From a checkpoint of a small mixture-of-experts model trained on Wikipedia: 1801M tokens.
Below are experts of layer 4 (counted from 0) of a mixture-of-experts language model. Rows are named down (a neuron's output weights, with its number) and show model dimensions 0-63. Each number is 128 + 24 x the weight over its row's rms, rounded and kept within 0 to 255. Numbers have three digits each.
Before each expert's rows: a language model's description of what the expert responds to. This comes from a sample of Wikipedia text that the model never trained on.

# expert 60
It responds to: Closing parentheses
down0:153101096114146148145096089186088105099127120136123078145135107104129130138104128112126114155128099133112147138118135153118085138105129136079127104115099132167149104127137192096093140121105118
down1:150113117098132113099122153136140088107113138128145096126124087091149119092125130161119099159126121148140128135137111149114130100161147123109161124148156108121129142097099111102141142106165113
down2:077166147138149159133144094164154141105151171098151131173099116144119098140131103146128148131130124157133129116168123127136130108153103127144109130066148050146142112125101133128128148110130153
down3:104120143131140135108157148059126146132132095116120138126120125141120148122091063117164122103167143151136136162116143129097127171155171115150153108142134101119176188116155143114132113129129098
down4:147144114138134158125091113100155126155154123132145161145107161135117122144147128092145144092132097129103084130143125146110133159111067118104152139183087133150159164113126119156142108141105108
down5:137119109152092149141151099161104110189101105113114121106143156178159174152150116075138093088133189114146105144125174149120082141125117138110124085096135183107139165135141117116085088108132136
down6:129181143162101109121081131135098106088091123135123157134137127111168080102115114133144161119170106135131125102123104145134105142168163129151143101142162127102109162134096142131140093182159162
down7:139141120118190130130156131120111098128125143143127167101129153090141100117111153120111100117079125064129123144136135142124131102080140102109095187143117165143109131160134121103111124098130133
down8:129165104169116142136131153114108129122129091157068138130130132115104142132135136136113127157101176097098138133137133144165121144155120146132128114130088159117128147131176144151140150111146140
down9:184141114169114098132113141121085146079113109102137138156086116166101142121120133121112167146117081125087152148158060118154168172118116130121118120119122130154155145158109089117157113085140108
down10:114130109141122138122081096114109105139114100152114113110139106035117156115132144092105148184165103108121115160125121109111175140152128178127123126185155123092138137138125113153121124117128096
down11:115175148107101136158083112143116094183124110134151103103158119162131118167124099110159148135111145123112114138133137158092120160118109109113121099099125127111142150109140121133102148100139139
down12:063118137105132167145107128156161106145099124107164126149173131151100185073119114136095137117105085087149176102113192135132136116132084117145106092123131072135125122107131148122096132136139115
down13:140109134121104111104142131122122107127113114134152181116126131122188103138089137106136172089141158141101139114112137097135128158131163109122154107176145148088140108129133096146154106162088121
down14:080121145111143162130172114123105091163157137141095142092147131134121076122119165143162164126122124110146086148160192138138137103126135124134119105103135099133114142108145176111142114152127143
down15:118113136136146149133156073114119116178127171117112137114114134122134100125091145141152159113141093134074138114148141104112145142127112122130131126111140086155128125159137109148099121113141154
down16:086116087118129156140187136176140117163108191151119125103152157128111107133175156120143136160164129147109141131122152164135172152142111130153121103137094163084160129129134124125134092131121134
down17:120145156118132133098121102136127125107111119132148143134169141105086103121146137157101124130169173095092144134202141131113127125150147108083169150097120125155136108118146117154177137111137108
down18:118116084129110164131116121131114121057167079119132112126110138133143112114121151082143152145141149148149078070130093129101130181150121110103184155149144162146114153130154132131114152080105081
down19:147119152131141123152149124111096139125116140124160071167076114131126136086129176159113117154124125141169092097098163124132172091150152105069132105163184153124108116097111142129124172095148126
down20:164150127113112127095170106142142099134107124182133106104129105099150130118152155134113107142137123115158128108144131116101138122138138163182084100078065089126153133174118129083158091125153100
down21:173105120117095157126104115169137097131092106180100077085124128137145115106159097143134094177138127121135140106130106107121102120121103145165096121121107096108155113098112162115137153197107135
down22:175086153163118131139102106152170156094188123124163181137145123116141129134102104098137093153162106169179150127167116094128119098120155123140089103118101143140146149141134127099126122085146134
down23:136137153146132156120101137175118104098143112094124134147127128150075144160175112097112095132119151137155118134157099134113134126084101143191130144132103103117150175089141137164088112115138129
down24:160119116100131130109109117097114157108143122091096148152115112089140137154146126086160109102141132182127134127120128119103142161129162142142164059124122110106143131111174098102137176123124125
down25:175106113085146110139145104129148124162080127128123112084124140132143131099132149138111079106099137144090123096110137112110119133135155095115121131145124081167126136116118112100131147114076114
down26:129120111093151147122139147171106131116138111108145107157160117129116105165113142135167145141089167136083107125061113126108128097100139160144105074130121128110145162124130138117119129179141143
down27:152066124100148144128105110124132176103136123141140150127126121138119162151164121112121098102137065169164150129068087118126137135175127163143121110153148131125164154169153151170075194151133128
down28:146145074125100128159115137078165141147148122126114152102137132096163156149111135115079138119151155138119136180094128106140116093091139155135109156150120152113090160130104050115120151167155101
down29:134117138106142126168139147127103139163128074147134174123144141136182108116094130114154121119109141138133134113133158136192120129092151131149118131103098113132152116124135115123159130106142129
down30:104157139133140111111116150130127106114150145126097115158061109089143119153152184113120126157151112097160166127154159132128134120089145126100120141173117134164136141131136124129130119120158118
down31:135130156131115123112108103112115122158125146138146107116123118120108138133147140109165176125137164110156108136120116142141102141140115119125167118087166116085098123108108135104113139167167157
down32:126138126134161140097150133111108113095105074162124153126122189155097127149151152069073127122102130106120093136122109129103150093177137090149176171139128146119130161149118138127106112148130122
down33:132079161170126142157165119114106128127143104139160117159143118079139109129127108109146082124148117118174106131155108163101107151159155130129131100161142133114113082112109127122121102132162181
down34:116135143144116153142187106107124149144092162088119142114099103136106127077138139160125148144179140152098144128156109137150145152137143154081071127162143142186099137112126104169153132109111137
down35:159103162116129098104121117144136190075092119101128149135122136125092095121143151154156093094141131125122134190115116121092110118115124118113117095172142103093158105114150105105157089078124145
down36:168110124116110123152136147135132143101116085188138132161144150166135095135137127166122098157164136144122112166135099119114141124121141097151120176122146142150110171118110134144121158086140111
down37:116143089114149134136109145137103098066106173091157111086165123101137156148113139125150134136107101127122114124132131169114125098118133098102135154178109131102116155149160176114149135094150126
down38:125135160184114103097104106160125129130117131091134120113132128132141146163135105139149174081124114124095128165155127116127125094160119143160170131121089105153158099123129135121093155108140139
down39:155172140137113109136144139096124145114150151139124135119154151134100148143133125086104088185117116092114127128162166144174096130090152122120089147115129111163148120117125129134154139165105108
down40:111095120142131114140137153145143104165115168148106127134126101119094082143150122116110129177129105080163118106091159113119080147164155154151110120139104102159118132106137127113095123157123122
down41:078120090129152171147110084085096159093122124148114155094120140121104097135122118149173140100136130132132100099120082123119168125078115091120137137139128097142149147113116117100168105129103150
down42:148114108124117163111139127134132188128145130150091091127149142166089109145095105120135170104132151161159088157128086128127180100090101099131106137161101134102126120160127130132108107162139192
down43:131143156139102100092117126162160148105147145150101116147101105116150159085118149146114114133097161116145194107121111155119112132151143114154110137130091117093151074123149123150105151144152131
down44:137128095148131130129095153109083094118128150109091141154152191132133114125120117127105121174154161133111162142096164125129132117207155176123103106135127129128141138119130135132150156125140137
down45:136110113189180101108147158145133172102128120153070116095156142126110119113095106148155146144163121096129117158107179108130129140122099117100146139115063130170154098105111166147093151114106142
down46:130177151159077144131103134146117149171132109150110115119100151126117111145128123108130151106142157106091110132144079122131175154124101099128112109108135136103119137114114076099141128091145086
down47:115127107120100139126109092163142141097102165113129136160100095151127106136121141152123104173078137095137151104175116112122137111124150149096120146082131152102138111118125132118123133133140092
down48:111105101161118151125102147165110119142129154079089103159141076107135120144143103089100104112158122154157106123097132133154126163112135148138157099133112141111113109140100118153118141133138156
down49:137107173123133151138156109088141108110129100142133109114129146111164148139103141119170121110167123163149124142103134153112155143138161106132155110136156083129110146119147105145111086130126103
down50:133126125075163155118134087135154118156136140157159107102158142126118122128156121126165127105104171144151124058109158142156105130132132083189109129130123093143158111097106081131091123110136095
down51:123130085137100121116131150169129126141137139115127115122129145103183089133142197111106096115139112127145180118153143112152099116122134073082133157179135169135132132149119097148150161107127159
down52:146145129138137135093096102120146120125143097108139128176088151177163141129153149185108115151134103129086116115126159115127157109125097107079127115081149074120121176107108149126111103148183150
down53:122105098151118123123132135084136106110104169121124107145156124112147146162176129165119125155122163148111140140131106094131142101121142110119136144106142124087136140159114125140109127153109138
down54:135142097132115090167100151172133124139086140122161116129100077144164126101151158165132138112172128145145155097130113110082133074136115150131194176128070150124121167174124145144176134121134120
down55:143110111143172134146135131146150110096115154100063117134110098164126097147161134126100124104172155129111117152106092093142151139147141152111130159143164121119132115148104151123117101127114097
down56:140146097126149114118126100141088103148126125159156147190123096092131132159094127140116140119103144147109129121148116103121162109116110129139143150148161119141145122114125118119104109139106148
down57:091136122173137122152133125106164104122151134140128150120133116087140132148134145121123151115154125150150097131121097160136109091149147174094141123124202130152154072151137154119112131116090121
down58:086109116129137112082146132107128073125151106174137104159108139115171146147132104128161148099180096127148152129150156152137144114076122121139117134170154122124142148159139139119102109185154109
down59:113098095142115127095117101171112187152154170144094144100120098118126120148159119070115158141120133163102128120160151132162120142078136134113155123156169128147125098135073141107125174162154129
down60:127138111101125139144110107142079094176104150090142141118131108182167125128168100099118143115106103108113160124114167095110134120141087111143154114115158129139069119134128118110144093150143157
down61:095135127124102183151179133126115146145159116129130100116089115129097144133132143142121151194124146112108118132153104118121132176178106112101103087138110127119093143165121160113169122180118136
down62:157130143126132157160150112123130146085122106118125141124134105142110112139122125148128070115157129107142125111149107119165156106119122114154095162184077115110125117129161141150133135137118123
down63:134075118131099140094131095143130167190113129127161133100165178147102102106124142110099092113132189098128135101134132146100126123139187146137116099134147137110100098124137135129072132117157114
down64:117129118144112150137147128159119111095141136099143080109123127135111140111158086165102101133158131184148139111151138142061140131127122113109113141144111157091143124128097141082108112119116160
down65:142135118100114162125116102087131120139118174135177148108128123095133120142148127104134167138165118133112169136120127127145111141157140112135109103104159155088149109137118102152140111108126155
down66:124141116150089117149113137090139103115099085104087098118157120111122114118113136162126186132160114119125128102127134067107103114127130125137147154111135112105107138134167109125155112137128113
down67:124141119128107117152104110164069129151079107125130133135130158075111117108148135164139130136096137149163122077126146154133121126149134094113133094098101130194122111139136136118121115115183120
down68:126141137156137116130128121106140139139101174116133076119142137133177118126160128165164073122115121145115151111125138106145126132170150103144109133124114088109117140095146152065176093145103125
down69:108130137131106093104088113150126128157136169102132114120144158110128121068140117136135134122148147137124179150118132135175163142125146138147128153156100163138130095115147128165110121145122144
down70:147131134132096107139102120130138114145151155127132066135145098129144133114151197179123108124113092164094112132123114129117110140144146142108122144148107108156179069114127147126113166159120121
down71:118124105093133115100132120151116114098095120091125128156168128136106106111128169143096140107124129114061130092111132119156126139159124129146158142107108158166131122126158131109146112117137134
down72:160126120113108134163142141108123165126112148155152131125135151121103128128120147134157132112134152136121134121128137138156111124139079130107131093174100159099124116157087174160126079100102156
down73:129156100137118131170166114105168127161158077164162119125121148129119169109097086077122111114138126132142123128134116130142117134102121105119126154114146116107079145124150115149106099130148122
down74:153110138098121151098150124139115124112130131163180130059120113157131138107107148115098115118137116105118156120099143137096148134134095131200158134100125161111129118129118099108134121133144153
down75:129123081138135077097090170154130168111105120114151089134164162126131158164087123129146139158077107120102135140127096122141144147134166154128163139160111143106111131109126105092149108117139125
down76:087158138101174076182121148169108159100136154147156098147128114157127132099129135142126110127143139149112152074147125139162080134097129119156095170137086085136132135153118157121094154079119118
down77:122138111134122112125147161114121105156157170105151183182148133177123139127119110113149103155102126142185089161136143145156135147098133143110153144132114127163145158120132107189143128144167134
down78:101081084076148101135154105130105119141133193123164160123145137107112078134102143102161097151134144101145119130102160162108135093148113127103165142136149120129105130120135153161110149114099122
down79:129146130112153119097103165146128110127138142119147101180146121187074163151159109103143122126115115142117132149091143123097116112150101111123119097140091113169117171126107112155146087130156112
down80:115103149102151103111085143144113163130134176155118121112104128112162110115101189119120122101165115139122116169139116136096144169123121178113119139168132153159088163175147144099127145125169134
down81:120105147163100125112092125098155135138133151127104092133132098133130093137145129113137154142106125104129100119137101080129098174124146128144116125155128114075122107140134120161164110130112099
down82:107169132149157153113141125121149173128122087111155094123187108127120118122112139086112159125097121129112131135138174099098128115122184108119101129105110129147107099129157123096178142097086086
down83:139164142090117108139148150182117160106145134087131104126146075127126155167129172123131160093106074132131101073145091111170142127105114120146134121131144105181157146117096084125078134114123109
down84:114137133129156127154156135145159154138130123132088126170104167111127112132139104177126116134085124118101164131094095098090170122066139123133121139120108108169115115086160142123159136116115097
down85:112155111125106152144115108158102114136088118101149102113134112136131097165146136129152119086175106144149129165125148151106127113138161151092158104131115155165124129118140095105101182106122125
down86:075124102186119099115143131142136120086110119122141158164140123173126124107108154128120095145148103078116101146121109101086129134099117153110153140122129156156109147111112152109123176126146159
down87:141119126134129131119145126116125150116161113128130110161166168109091101110143117178105126118085106167181140105115109181137127127163142144137109165128116110094150107097107112122063164144127138
down88:099140135107153109131136136177135171145119118104109174154128162104116082173141121097147129113120121075136085153136144107149149137135126134070137110138129141113126143133097115147117110121104138
down89:130150096082174145112134140134132175105090143130113147119130141109125089135137142143147120116174169096126141136092152042150105133159115152117152119125145126100109118106095147127164084134104158
down90:142154114099118119104132134154126100071052124145162141148187141133155100102126103160152158156103172102114136136116103102160142123155132133140116144152105132115142116098170156119188153141115142
down91:126093085144138157136176159162108116144088135138136090136114133118136145142134116163139110128062180123137135119132169152112156155131160122096116131162140156106130121123141123109117122119094140
down92:143104113125135087147146146142121129156120097146175121130144106157100112114130126110149136113136152135114120065104145146129117125135159135140084145105178157124128141188142148128156104136133128
down93:129127113124115148095150178154135107150088168121140125094113072155129125120139090088146163146124099128163096130104156087129153164127126093132155161157126135099145108158090143116150135133130157
down94:162160121150138156125143137139118118137133123153139149134095070103126154120130140118109133162129129115078109123144142124171086098107093117138105135120156160123099187123121136089133169162153148
down95:154133151076108163111143135178151136131109157093100122174138097171112123148110163136163129139111157116155102121147118146108137158158100117111143118132134127149128121104099085129140146133183156
down96:159138089128126125129136096158123124129141123123103138132126143096119157121113125099130123149078152114110160116111094129125070127117135129134098111117120106065109151098135135161098135101125122
down97:102101122118105106122143144138169150099148100166140121128107144179139107155130147100117110123128097111115142127158132152151095110100130110152096141146140132106126146111109153140120080089145139
down98:138119171124138094129095131172131148110102109106118126149137142135110124092107151161144127119087133144092135134137132110080144170125137110164123147146090096123103099109118081127149083114077144